Weights of a small mixture-of-experts language model, trained from scratch on English Wikipedia.
Size: 20 layers, width 320, vocabulary 8192, 106M parameters.
Experts: 8 picks a token, a softmax router, a shared expert of 64 neurons.
Training: a variant of Muon for the experts, 326M tokens, 9977 steps.
Below are experts of layer 3 (counted from 0) of a mixture-of-experts language model. Rows are named router (the router's row for the expert), gate (a neuron's input weights, with its number), up (a neuron's input weights, with its number), down (a neuron's output weights, with its number) and show model dimensions 256-319. Each number is 500 + 25 x the weight over its row's rms, rounded and kept within 0 to 999. Numbers have three digits each.
After each expert's rows: "gets" lists some tokens that make up at least twice as much of what it gets as of all text; "comes after" lists some tokens at least twice as common just before its tokens as in all text. This comes from a sample of Wikipedia text that the model never trained on. Tokens count by the router's weight.

# expert 18
router:497511543490467494471465499530472491526523475494477528520515522513515437495517494478493541509534495472478505542511527468509490495544469519505470504480491528494487534513487541492521524491475509
gate0:493462539492527515517527507503501480520554515464534442520533488543508521513494490541495501498479485480488519495512523478479497492490489515521496474496517496547472447509516493503489495496445498
up0:485525500505481470491481509479502518513475513511525563474488511461451515513501518509493518482510506513506485495483491559543539540486508475493463492516480513482482541498544503511498521496533520
down0:499524474507479489504500483491499535507460500527445534440497490499477510512521504473513479550439503510504485523490510488493478509524506504501514506512475509419512520515491500491491541509530515
gate1:518469500490513483510511530488500530531512513461546517491497496454534524470535466488498496501482495492485502489459497512497498477477498515497487485492476503499517483511546499538483481519508518
up1:474504514500537490484544509513506480503502499526438487481500506512458502493510525478524500487482522498514508546491476516507485494529501535466534558523544485533490530435512477460487503536471448
down1:475516503455505485473525496484505478493538494500531486456496491515473487519428490504468499518491493507569473471528507523469509478508522506523521514497500508489524544498445497483471533507514455
gate2:459497519467514502488518462508506532518515496465488475505513460532510470515509490502539492487461509498447542545456522503474475487544518526480515547470546511503469459531509492505484576490489434
up2:489476490494466498498508477517526511496498502519529515506470497518516507502511454472535478497533520507498474495527535514483534530497549485514487478527471457510482493472544460505489412509475512
down2:517487520497476524533485510492499509511528469537488521502488565509489515503506499475471472560509525507530440510487509483486490485515519482510509473507467485514526509481493481513508433485488520
gate3:507529530493499480482493528492505469515534522475507488475473482492511477454499538484491482482498485474507520487512489462476498507450507489569487478495452510501432481539529501464517471468451496
up3:448499438489476509498524550522503507507525507509513503540516523519537493485474469455526518483523494500472529497512517524500467478495507445483493518545519477500490502498487462484495473479445515
down3:528458492486488497482481519499509507540512464444490470490464537492497523524506476549534491511513485494511510504469521563518502517528499469478463516500509486482499540501488472501507520528487474
gets: "s", "1", " B", " K", " La", " Sa"
comes after: " ", "-", " (", " \"", ":", "|"

# expert 5
router:468478475453538504500492503520446478512491488473508494466478498490473458493478466495493454563501539497536497503474534513535471475462499545453493503507486537439515508493454512481530484472546515
gate0:475495532534504484541501449492504554480535470496481498487551483533501479520494480456479456475485445511491551522542489542505509550511479494466433497499519469510453481444539442543536512516537486
up0:497503465488441505491503528492500471516486518527500463495481528462500507502522469490532549509546521491485491487528480510480490500506477499506537527507507522494544544544450528474477502495511458
down0:498498504499511513494489544478506481519472498497498468531509525507489503471483508534534537464463541524491463496472532542487495486534488494488513501523536503510526463497486551519486528483539508
gate1:487542551497478542515529500515527546522488473490481473485525496500510496532482498443474510519465467496490497538482515531480449502535506540482482480477524491519432481495546474518474507508491526
up1:519482498539510506549475475512457516466522498553494482508488476516537505466517510500496489550482528515492484550469499521494494480490497514514477513482512480503480470481514481485505467527481480
down1:529493503485504485506500479513478520520522534487505467445492500510537483540512503452487498480498503497476464490502506495527498535469501523518471480465489508513499477504534466501481507524514519
gate2:515475493461569515510498502455491510531513503515493508551478497514502507465504509470528511525460479485483514527472529466474500512512478520519512490502415497517525477506519482562515507509476464
up2:485520531532443481499520521525531510489467499502517482474527507458485489514495507517452491461507508510518486480546452552529517530504545496475509528497554482503492538500496511465493510488520523
down2:515524519512425484485518499526517525460520492505482475465515448490497500494506505525474529438465505509487532498536479501520500496529498470516508506521547493470481504489479484446531562469501522
gate3:509504494509532504488497485500467495542486514502457506511506483533524494506540501454569491477474515486488509496504498499497481493461523485528455484518498504518511487497484522497519537500551498
up3:511550515498488484513474506522511534520454492488490488500456501488507470504518493492490461506476488503489481512425505512516464496500532432499529498479496492508514503509489528463501520502561537
down3:514530514519517500489491532513467481512462484483540492492489493530498498508563489486543484498419493507468515533476530543557523516465522490488521489484533509495533481532520517480506537525499522
gets: " ", " P", " p", " E", " re", " In"
comes after: "-", " \"", " (", " a", " and", ":"

# expert 1
router:496453449503444503481506522496498498496511506507500491416499533510525491495509504503477505553533503488527510504514526521484499521517515528510497496498432496497491491484516504495463518499545506
gate0:500492500511490479495495448517492471523503515513572496501494514512531444501520503521464509474513517476502535492550504546471482469467513480534527475494484472501488518512512528501516510512468494
up0:511492510506514451498485474530477542505514555492524509569515491495522488583532503510533509518463486478488520485460500527510516520523486513492535512477484501538476525520519480529480477488485504
down0:502527459484488533520524507503491518480456471505481474487499525465547522500523499528507484492566481486482535472495469513472517479483484476484475504481465493483502559549507516506486547529457550
gate1:549527532516516500507487453489522502526488529477454517501482501492483497477437466485496532516510433511463482484499502524506479515485474475514483507515481490521489484462452537525511471509454504
up1:512495477503507534482453489487502454502512523501511489502515494497539511535516502534447476486491538471501489516485481500495521498514475508523561490498524480533505512501452481469564532517543528
down1:515501517524490489492506507529494499504535519501509497527517464480472491517536505510489528468511510511517477541532523478520518488514464488494482504510487494496524496470532486517528493504483512
gate2:495468437495500523516494475471495495531515442506477513523514489487478542499441496488494525461536505492496489474516475518516513509514490509473514493473497514470450474472481544486518513511588497
up2:505470506483500491504454506476468518528499470515537537483497492519506513478508523472490508474534557505487505441519501535484521514487513490523548519517518496479476480484515519463513503498569466
down2:442506468480532543489516539520489481500505507519582503485525495507470487510472492491500507465465490508538497509498484486479486515516539529500468485470488491520460471509497493501487482566529491
gate3:517512459484484562562521505506520510520500541453459494493510488489547501475491489506515483530470477519500481522500510495498494558516509493481390526486511531488517521530538525515476540486530488
up3:459527476495487493449462509523457575486494485510483535462549559485546528525515527499505542471479501500504522516464473481504514472451518530527469480503514494520468489485523501509497498478504497
down3:464494496505483505538504468510494526466480500475467460525505517509471496495464493482482519497491546532471480503496468526495507528500489484481484511474500467507476467487485479443499505542481518
gets: " ", " is", " was", "9", "0", "'"
comes after: "2", ",", "1", " September", " February", " November"

# expert 37
router:494530519478470497512493522483510460510493514485494481532500506533522519493478521500482516481527459559492497489533523483469517481493503467501551507524502487488456505543524509510490479485475513
gate0:503514451493511512523541508502487439520481541471575469517483514511463519534491498468505508510529517520537518495495489502481497486484466518495501500484477484518513519457497487504471523478480493
up0:477498493481501456541541498489497456534510477453518508484485489464478558531484505463508489495497478532514506523508502414507525474492494534434473486445503471528520517436452495529511483476470499
down0:513500484505493482517515504518530478524476509472490479519541545502480483453494493511518478478484440477461499529530550474518510511528532464482516474485499475524511520484474494502487481497479495
gate1:480472514527499472526464558429516544482507482483520511491522524502481507522479514481497505521492498496506511496507505513465519486495463508497473517479502485502498510467451504505518504495485550
up1:509532475488486522449536430532477495504497526488547465494493477518513470502496482488515530489514521493503497488454500512535482503497499487537529472511526480513503503535542499512504487482489482
down1:527495491484523488527513506503481531462546544526467548446448504481478485524475492506515479480552479462554503493518521491527487594533512484516449509468488495484515509517498459495525505528517452
gate2:487473513493522496540512493481519514462482464512474528469501485504481552512479513477522498495490514480464502509485476515480549484532520492445450505519483504519483530435540511528470550475485503
up2:519524497489528507545504504478536424506489526536474513496479528516536488478489523520506512527509512561511505510483489521507480469498490521539476490473519502465519488522514498499464544536502520
down2:516547506536510490473502526515500484470485483523497484463474485501490450540529518519486518523521505555510500524527532482529524474475486531511511509474488467444498490498510532489533489520489503
gate3:515494466480516532505501477469500504531481490492478488524580475513469534517483496518461531450488458508522510553516480540517517534533495501526469554500493489505502505505450493502476496491440520
up3:520504495506510464525492515520497513460521478510539494543470484461492493519522540504524476518497490481482475468510498438476481514481531499486467501501518477493483498491556477507471529525559492
down3:494504517504510519509515478542536498545514500490495474454466458470494511495466512485492500530474524524483509504484465547480495546481509470556467508510483499499500454508465497490519519489484496
gets: "0", "2", "9", "1", "8", "5"
comes after: "1", "0", "9", "2", ".", "8"

# expert 20
router:554461508469543485519525492532511449509501540513508510462526488474501504458524482506487477548521495524477513477481509501518475508520496530521575551507490486477506499511523457522506470479481540
gate0:488507506518465484512547551489486476498489469541519513496510513498463521507493525463489500520507506497491504484495492461495518544493491504493566506468474487515514480513477492525474469489488473
up0:504522489486522549484502457483534514504492531483468503470485468478513477566496471506491516491489516513508473463536512497519511512497515541488480515504499480507470482500491479479508505499504506
down0:508512530480500544508499515520468488537519484561466500493493525487540493464484493518454471467427530483511484485496469529538498498468515512487539520500472512536455506528462468504498454547491493
gate1:516459507507502485513541487512470492493485513477538495474526488471490520524477478490495518506502522485541479511514511489513490489515508515521563532500500512503487468505498484488484502463488508
up1:474525484528499475526518519513493479523464481537520433467493471544504498519455487492513503548485496488536479508490494541512458541505515489488509486515478495505485518513531511490478481489525520
down1:489508516521499521527527483471523490476486515494488454484489510536496506461502522464466507503505474530483503496459477505487480545543538484492434492488504503474563480491513536480483427536492481
gate2:472483481510479504503483455499490510510478507498520530458509519470487485508494483506472487459494519500547500504519522521482523445517481492486423497484474508509493479521486535516485492523493500
up2:469488492545504541488520490506480498525476453520523491477560487518528457466507526484469482472523499487524521470529522481506497503491499475488453533489474522503455491520441528521482523537489515
down2:521474550494527458485523509524464487511522539498527502553465512509523451489499510531532479466525490520527521448462476533486475495516524505509537530456462511553480514491481522526506488498474511
gate3:496514474500518482476530508454522514547488493456511482468513505515489472551490503514497546503504516514500519531486486502509524525532526542457500466527494470530488488504550494480553463494504494
up3:511499521498507505520534465521477477449542492514485498494492497484480533505511452483472454496515485491506493486534467516477488488470496474568526530482495500478500488469490506517502471509525512
down3:558480496508558508487539506557521463472525481537499484485537495508488457453500494516524486452511496517496494469497529495473477508511508498537568508476466522521542497509469490494486465547497505
gets: " |", ";", "\n", " United", "---|---|---|---|", " /"
comes after: ")", "0", " —", "3", "4", "6"

# expert 42
router:519505495491487441488508498468534482495517518492511516463508529431537481467501464536518501505545550498521535478515504462502502465476516463531517472481460506493533503478483534528525486541505524
gate0:520506457503507500508536478507518470490505503473486540489531495538547488504544510489470499500504533508506557490501478480508526470497502480533502472479477504490489482485473451488465496500506507
up0:481503492524491510481508522518507467506496483515501459508510516482477487554452445521556511516518471503518511539527486507494514495490520508465491503496505491510474486505437547494522485515444521
down0:463500521447484507497503490491485498474517513511425476500513503515517502519466500486502518512523515473524505470482470468494525500487526520496459478532461485506470524513523480495502487514443506
gate1:505526497523532460481510490469471512501491478510464436472537480504456484476500463519485526504477535486494539495528486512495535487539494516501454505513478501493524491496525434498539450502516496
up1:553504474483545519491488513481510496481510474484536558513496485512547480554459499535510522499512523514497508496568515473494516467512504490529511504503502497495449520481506553485477493494484519
down1:505522503517476473530513501496542526479464502514544485550527563523484526477482487501509483477533488531472505473493498503489496473510519508537501500543492512484479505489480466497517516472468477
gate2:517507507488474489496481490508527503448474506511490470473497521485546514530492504427487520483498511511468521523514485500496546481493511478471518494510507463526509483464512552494490529485447468
up2:438543483517509506503488465489476500560519487507501522501481491489492501463507466551536518524484507523494459470515518543502508535507462467488509508507463510491504512467506516479529504490561496
down2:494523511503500453500474468501514483489492464528491465454487536498502488455503510522496510508489525551466500482530543499465499513558476506480530513510524499474553491515564515519493451490524525
gate3:520520514468508516477503478498510463481511481514442492476473486497529523491476518508465507495513472511514504514457481535494514493480492512536528515520474507497500495482476513516501505494479546
up3:505490496462512492532517499480461486490495558533561505554494533500516497498512515518536530479483512510507497453545518537497469532517509496471541492505468492507526474504483503507486498512500495
down3:456475459530480497470471474526528511529495513504537508496509465526506488472519489526478517481500530464476524543490528485511500546466516483498454445524519491475473527478557503481491472510501474
gets: " a", ".", " an", "\n", "==", " A"
comes after: "\n", " is", " =", " as", "==", " was"

# expert 22
router:470502492482486451503528476531478485518523485500495516522498505544469476502524523487538527502505501529562525498493490483513495482504466542493438482514499495494521468490510511525522455467501501
gate0:498485470497499472505489440509483491532485511493503530544524477513481526499499501489470539519492482480520493497515511512487505464483526519449452506503522494511496500550449480495489535503477501
up0:525488525517502471514480496518501446475487505502430511494531497542468524486527488481483516523485505500520487486473536510518524508500486458525639519533481492505532477495504508496516521499463532
down0:497514503505462525514481480485467487509529453514527467529525530492530490516505510492490503517545439489511495480492475475515468490510505488470501524474479514511526520513507479497494492452508490
gate1:481500468515491524515472478517481525498511535498475530529543506465490477459464508500507525522520493485522491466493498502512478511472460481507532492498480491448511524510466472531553511496552518
up1:510500490482487507467484484471530467487485475510514465493479529550506523492473511500442500502453515507510509516470474536527503469500555516499481514463509513516484485516571523491449496515507478
down1:514495478488497501473453542493542487481480508489510541508497524494534513458491509437491513484459527485537496481509507479492442503507480498520464507496511461497529505478514468508483521487454489
gate2:502483506518505481493556515498500495497479460536493516441487473566521508500480485533521518486508497502520496493458501527549498508501467473543486510497481519527520503517469508514512512483511490
up2:454494480513527485539512482454525482507482535496475529492515473537498482521481511534514542454494490507556532499507504546517493563518490484508460461486500508474520470481516487520466527495473485
down2:481501546452467455486497488488524501491502503493518541527512489494516476519534517465522517491488491502488513493474485498518462458494497475478530524492445503477481506504481541462503519472533470
gate3:517503513471503507468548508522544475477474502530439483517504513528520531489510498474503472529488470495476496512529521522497492499507485523507491507526488498513511498478535493521509485462488478
up3:498535540477498513493543485533511490493497538475477480533446508508518530514468482486491484499491505517488478500560490540508470507510502476576483503514501483504484509501514490511530476516552482
down3:506509504534501500496497503512526486503519534518416561490468470519491506492500512488509499469431505473473483466482507499511474532473485502525523489509518491499475495480486500531508466492483500
gets: "-", ":", ",", " of", "|", " |"
comes after: "\n", " by", " Location", " Country", " Genus", "ed"

# expert 11
router:506508501488505487498527518460497439501494452517494476449443513527507518486485470506479544546554549530491488477502484483484484467497491490501500512497510477487489488561521509501494463492512485
gate0:508500498509506525510494497508472517471517485513482481511470505528536509511510514541507531522494517497498463516492497540499485515492486509555518477522484481492494506464520462516534498490533541
up0:538520473489499466514462522518539505528491473475527549479488516508505461539522501486498478494510524475501510516465466525522500509508493524496574476487470467507506513473489500495516486470519515
down0:489502512496499551509464501485473497478526496484446479474484486476530515514496502524483457492516504544470470491514498483478532524520545497482529497485503510493528493471499497508502508510476490
gate1:488441502478499499496465511483504479465466443495504493518472524478486496494459495545540482536506467520525470469511516503473507564487478471463485523510516481516486477540496494493510514495465488
up1:540477509511500531485523485506461578461531515497515501531449479492492522462505503516505523497488533506487503500447501512519544482498507490458527533474526499510523505456497539510475491516498492
down1:505505463472494520501478491514528566463507529463508533485517497516540483547496507535499526461507488553545543567525462477541470497534542489506530546491472478477516519477527481504483529474486501
gate2:499524479449492495488488515533478539534517570482528473469528521528481452486492526521508494474504483500513507466514508491496487439476515495483540501507510446480486466560493476499524475509500523
up2:498465510527542524488519484486516528442500461465471529578507476479517544503483505502510518519505521494507483492433499509484531500501493480505470498483503490517515499428543507531506547492484503
down2:513502483475525486509539465455466469483510490495489529513490468494538518506483482504510523488520489531477504483501527517525449506465520483511486504531479487493483518526509494530488507509478492
gate3:508509501496481529510493490540518493501508524515417468545435520487477531505490508495516481490523507519492499513501505442502499533495501512491532488491478509488461514539505521502477439494485511
up3:465506517498496481477518512491478495502491500470565529454518498504515476464516498535487512505487530485520506470451508549497511448508500491507472504510504500506530477467515474508510512500539496
down3:501503477506483538549505521518513454502475475497485507483528507494492513547523494481481476453505514531524509484517503443513459494492496490476575520516464509495464517523503489509501480474492508
gets: "–", "1", " ", "2", " (", "-"
comes after: " ", "–", " |", "0", "1", "6"

# expert 31
router:447521493509527507535496478508502509474522483523460507541499469500459524496471496548509489563549479530524485530495500499462513532470471500452483470495493543494501518525488540504514486511474495
gate0:522525473475492487517507501481481503511445452484492549497507439497506481521478520523508506499506521486556502492527501554494461521533533544567525487501486489449462494441465496480549511490515510
up0:489511508515509521496507509506527487501545548513538421497504570498482496459494482492516528500518488529428535519467501436502508474478475468472479501496505520547542502491514466492435483482521482
down0:500460508464503505500477483515479475456531521492481502519512533490489500522493495478507469439464536499476474498486493428528536510480461479489467520465504519528471490479525487511489532534532486
gate1:507514497485480487469533505502498480498547470538481499472486512477442489511510527501525504515485483450520478501499494534496487470474500508457514472479511512508485475454484462490521520499495465
up1:496507523513466476473519478492512526450499433546475504499473519459481500509507537514503519483490470442512460470518489510521474487479486498519476504490516543486478503469480473477525553490510469
down1:516507495504483509478493490469514496497537485506452494450445483518487516489539531458492512474455530484507494492470480510495524509495508489513509428451525517531485508476496463439501503527502446
gate2:505450512468479489522516496497530521551501483508518533497476464493478481506462498518478475476495501509519515483478490507489502526493490473504503494528465528506534515494492499507455456533521467
up2:459476524462527508510493514483477498468522560532506476487498468453542528514506501528490501523491500487503479495531515461526487487508540513477523505464501465484499492506543464462531537514471518
down2:478492476566509506507486521494463530481452515502539461461525542474490531505500501489480529523514505519495511450552466480497535463509511506464530527513492482469497477484531457499525520468483530
gate3:506471540499510554516520535469496486526516460466463523554509481500513440486537489477518487527528510505524516482521495448524518480540468510539475521536453515474500510516478491530482503502517533
up3:485485531510517529523496557486486507523502449495463489510508483501493495524553511507544458511527538502492528488490533440509511461507482494559529525554501487483479497488513518530469483515504509
down3:517470512487493485486486513514494467509490491490479542538476530507512510516518469513516507584515510503475512461474498478485474499487505513484500493561492490519477517521546536503473466489520538
gets: "9", "0", "1", "7", "2", "8"
comes after: "9", " ", "1", "8", " (", "°"

# expert 2
router:481482478490478506519521508515520509518508474479556473507463440505521512527500534501522498483517504495461467518533508503494550464522490476539501512474496481491515513470562502498478534488482503
gate0:505460494499521524531524489497466482520518544517451495503537469510474517544493491476494474494499477482455495508527473551506510561477536529512435496498480503474482505510492524460532505472450515
up0:485495461519492498471491444517486519477469503475502509548504527524486457520473490504506521493514484521518492536505466476466472547516491505530535503477488504495495507535531525517490494465467504
down0:486527538495473527517495506483495516464552498507527526486513488456513508482548509500497536480425526473473546489542508506501493464521560454428561508509468500538475493505498474524486495472510498
gate1:507494491523520502566501516488509489453478475490465482512505488486530483494491499508523494519502526494509492524476510465500520531507504549522449474504464510513525501445458487518503551517504484
up1:529531467492490535468470517530472527502514515491496505509507509509498474481515521538468496475473497500485477487515472459514448548531484479464548490495506503505508491527528439499495504505476549
down1:517531484479505491515519510497457424544504505470439508522479524518462480518489515506484506435487497469509495486497511570462524498510492492521429479520489506539472524498487470496507501509469511
gate2:501507471492489463465532525491498544554511463507473456506446500516494514502492528499488493503463473488492448462579509502522472536533521522534521498526528487487500500522509552475509483515502485
up2:464490492531453477527481509505528502514495526456522498474526496464490539520480515480527523525506474504529501534523461494453495542487493520536516524525502504477511504469540498493553498491512521
down2:496484484502504571535456509529511469478546586492505473490515530496504503476516492493491514452519497516517558508505469497445527471526487511484487511459468507509499506486498490517496498506500519
gate3:525477526526510563527476526493529455544524510521473470472479507508546508446504493436522452505486485510490542494518499553504501495501493492514450497508470499532526519514525466475475496506498488
up3:517506476488517507508503566454497485491523563520519450467515497508553495488538541499562467499512493519462522476516517490525524448492549490464488512491468517520499491558523479490490480530514489
down3:502495520537512449503500481520460529495504506503513518526515502517461466506471484537481513481521511510518495508497475528497473533522479454512465475504478477517486506487527526471556504494500515
gets: " of", "4", "8", "3", "5", "6"
comes after: "1", "0", "2", "9", "8", "7"

# expert 8
router:502499514551521482482481552471501443526502490534521521484553484479520469466495508491517540487491491468519530501548488487479525525534499501534553475468565478553471533502486467498481474508514479
gate0:521499569518468543502506496557476497499501541483521579552525476533522515471493460420518523487504494481528504511526505441515470496518502496494486494510518491468494536489476507462512537469494492
up0:483453474518486491531483511450523512507497479447454473486514497508493465494497488515540460512536496509481492499479491539454520552509505486525523550465511506504522527535499500517506486506508505
down0:529444475503494496457538505501491464524462506508492500521506499499526526488470491525521484516466478451534533513485519492494512548499504469498505484477508485485567475500510508496504534509499517
gate1:498533498532515489496450490507487502486479534497511497557493494482543516538507513455484511491492481521536522467504552539510479511472478498428485488538497502485546517544530519510526509524491504
up1:489495485555533469448476487531488502512481513508481506517540502523548512514533484440522522487483491503508531457543517528530493519482504518491511474511508487486537556543515516478557483535496523
down1:491519526526502521488529521524529500467482454509513469499505499464533497517504517447494539454502480517517533466527526521476475535516512508469516459522505509454524518522492507466526494512476487
gate2:514525505508468569527539516493516468561505489537510510494525522513502525471478505517509449512466510483461506487508496482515502468501480475478480486497548522495470479491497524483495485534473437
up2:483471559483486523435516504562497511475491512524500481534506471471452504495552457520495498510545508517506535481479493521501509510538511466485501480512460508501486505495495481531487513500484484
down2:483458460511474488507511527485512490477519527516525509515509523476484522466504492488493480461476486509529570460453468458502520501535527479529507500482469529509543536515551484498517512487508498
gate3:474512474496511526476520516542470523521515470464478533462499523485511503527501491512507491516483522489539517497485509508505487546461468483482494497484520521526507480492459498479473484508475481
up3:472530479490463509502531517516481482478523488498530513457499521515493506491508472508501454512507582509537497476467466520492482544505476475516497505518520563537533475461509468471444494474510507
down3:475499513486546445479523496480512489460498493524469481482532547478459521495511505467479490528542567525522484528475488498490532490484480516527478509507475511514485483482468485531516446494511530
gets: "\n", "|", "\"", "born", "N", " Born"
comes after: "\n", "-", "|", " =", "==", "″"

# expert 19
router:522511513493501510527470456512499501459532500512434472460515545495489500479530508496509524446519528449510503490500518495537468489494531495508474510533478508521521482482498489497526507544513542
gate0:464510492510537456515506508518495491506506499518492472478486486475500495485480517477501500473539515468496493474499480489519489463506515549474497516472487479476494508489445522472491496491487515
up0:472481522502502466498492517509517466506517481516516468507494474502521492459495501507536492500533503498495513500472520509509460508473513543454518496460507504463503531533500572510523471523470475
down0:517492528490487517466497484504522505500483500493498529538503497490468502523458493495492493501486480479530483513507519477499519531457496512498513482507529492531487510517513436535503532501504518
gate1:506494495490519494499532456490485534531527509497511475533449498534492484486507517504473490475499508490498517510455462581492506494458488476521511504512463517502513493482522488511508533503507508
up1:498514497503520444499526468490494534553498518474478528518481507506528479463521515456500482487509492508531481524447498498511458492465521464469527490495497522516519497492527498506487512462511519
down1:504496516507470507482499488531493515549469522490493500519514489486512478432506498495493466564470472489513518521466501527498450506509519483483520524460497501489496476497484531506493567483511505
gate2:495506540488500509525521480523468466484486516498521513499469528511534504544475488513448489471486516512491482487504510512486524527521500492516525482507478513505507514520462526519504501517496522
up2:482506465485492507515527487512475461516482518488550458482436510472505492498471480555528512518525517494492503526521496475474500478485500548482494456505466501498541495497464502536512527517493515
down2:519497478544514481494555525478499497505466496505490460421555482473534465474532515524481506512572504503499501505493540503459502461486461505488495496511500508483531485474554511514472483489473483
gate3:501481545518521528483575529514489508519499474538478519499528529485519524505549471443492455549508448492503503479484492502481490501512509512512558549511510483505517524533510522506480500501473478
up3:489494487493492453512461492521526524459455501484481482518514471525471518495470530509499501477545519510521487512523505477522502569485508510549495460495465519500505510535555496492476471454519499
down3:501493492518493470465442485463528505492476542507456489449507465489483499458511502551528505423511515480499493491514495450476525505477479538538478473476475523553488512510501524453511507446510504
gets: ".", ",", " and", " (", ";", ")"
comes after: "s", ",", " is", " was", " are", "es"

# expert 0
router:468515514498493492473508541499516482517468527523468528492503538480544499525473519471484491517509490518487490447505468480510494500513489540514506484518473471481493423474538497499523501509510514
gate0:471463509524539526465484494514482508498501493542490520527545527489544498527478463507506474483449476495502492453485493526514492571499497470482506527531521489493502520558456504511480517484543514
up0:565531503499471508498452488488490523499482498522498479523516480515524482539505502499489505492481465506504524457473521518511560423476481514478473541490536527518520488552493505508541472486513458
down0:502525533483505495481466496457526513463515468514506510494504502489469483460494510505489459530462489486493562457526499560467534474516499490499492541488547483497484492511484508503480471520504453
gate1:514520485482536501477490510518554485519494506523496501510530498486513522528493463484465506501485522492490498467523499502503518549504534485445432478525533473503537496488512452505524516425484500
up1:529496475511486489464481480526507549513484505537514504460530480551528500527511499450502521551488502490444494490494525473515480510491503516482475495457512509493521492539513532529487503466507531
down1:531492460540503494502465476507508487505516519524482451512517471516511520535473493483523490495524507492450490486511495491506504500482550515465480506509436520486502479539510535527536545477514496
gate2:528471515498505483497473472536539480576495502505385493488481507510520529469555506504490475473470469479467487521486488508497478502513507460428515488466534502512473496483539489486510560486503482
up2:508507526496535523463494508471450563441512534506517500510529524481514440499454518506499501481544515522512520477532536526507543484492482546568516522540496502495490496458481499503496474494500508
down2:470485491498497533488518479517506545513473524533515508520531532494497501494510512490514510463500508486528493510505529492509503522479534511498562484527463493535503500526496524506513564484498492
gate3:485492537496504506501467514498505454464518513502543515517478527514497497521504488562476487489508467487486524468505522514478458495524513497508450509518555505491519491506546473514539509511521500
up3:521481493490515472529453470510487553489522521500491483561480468509540497493494484504510462459527491461487520479570497473477463485526515452463491461495496505540475472524532529497489489493560492
down3:500511488474465546467500491481516512532551512531499511522496500481498503483517519501485464548378526508529475464501506531508497500501499463479484480516532523510529521524532484554486501513500513
gets: " ", "-", "'", " $", " \"", "–"
comes after: " |", ";", ":", "|", "frac", " Al"

# expert 28
router:542517467488509509511466460492509497468521508528515485489494535513469500513516546531533519458497521501500490457490508514522516503495514503519518506524488510513518495509528493508513474551493488
gate0:509505524456487521509506487501518455514528504469526492481500469530469507451501480474497493508509455487521489485518465515497520536491495482464453500508481512500481512474511481487445531495519528
up0:503525479490450494537532467547506449518521539514503519531480467510508519487496512516490488504500495459533491507513500556464496461465476455487511511500482522524492478473475571515494530465466535
down0:486493489504466563459529474523491488482506522519461498487476478523487486478435490540486499470555518508460466493460521525504491546445509499494558482511490519542465501480507516536467537518504511
gate1:520491489504487473521505473492498477538487525517502477462534504468487468540508519521470509494527444497475472487506520498497479517528472472501506520518477512460481507462411534497499484496476508
up1:481500502516509482488526467490503479516484482502495498495516493499507481497471497498530493492488497489519522540447484539499494488526464509462531484523492510487487484439480499523546501497504483
down1:467506496537494494486479514506496519489456517503476511513503506489512487487511501546484510468499508491450513474479479458515524523511509456479517462504481477485472480473493501498509520490489528
gate2:538499511527538490474526474516476488496476476492495535510486517467498520540449502531496495518504512544529472483495484471514519500474488502497487459495508521498515468494488524514517554491455493
up2:501535501524501441493532522516498506500497448490485490495557500530516522547546506550463492501528500520497507499510488499518499484501515532499525525522500481522479501524469495483500567499494512
down2:518521545532532486469485507538473550501445512495461538519505514478485543475492509519503519486523475514535476510491497447480524483503467488498473545486527507564507481496484469501517514490503532
gate3:477506479515524429487495484501458523496483494502462527514523472481522497521464512545507480499482500505493510504559528534497481514545495517484512513526536486512472497470519541489528497522499494
up3:512507463502514525460519495491482490476495489476462518513471494502475456470500524514524465558470519510527501479554544526509517510521506488498487465493485523510498491518533492492467494500524503
down3:459514554500482486535507492497494505480481517513549486524491515490491462498489484495501561569536511525516491496534502499485466520516488506466440503501498495518531463483473532483478539493510488
gets: " and", " that", " which", " who", ",", " he"
comes after: ",", " and", " that", " but", " where", " did"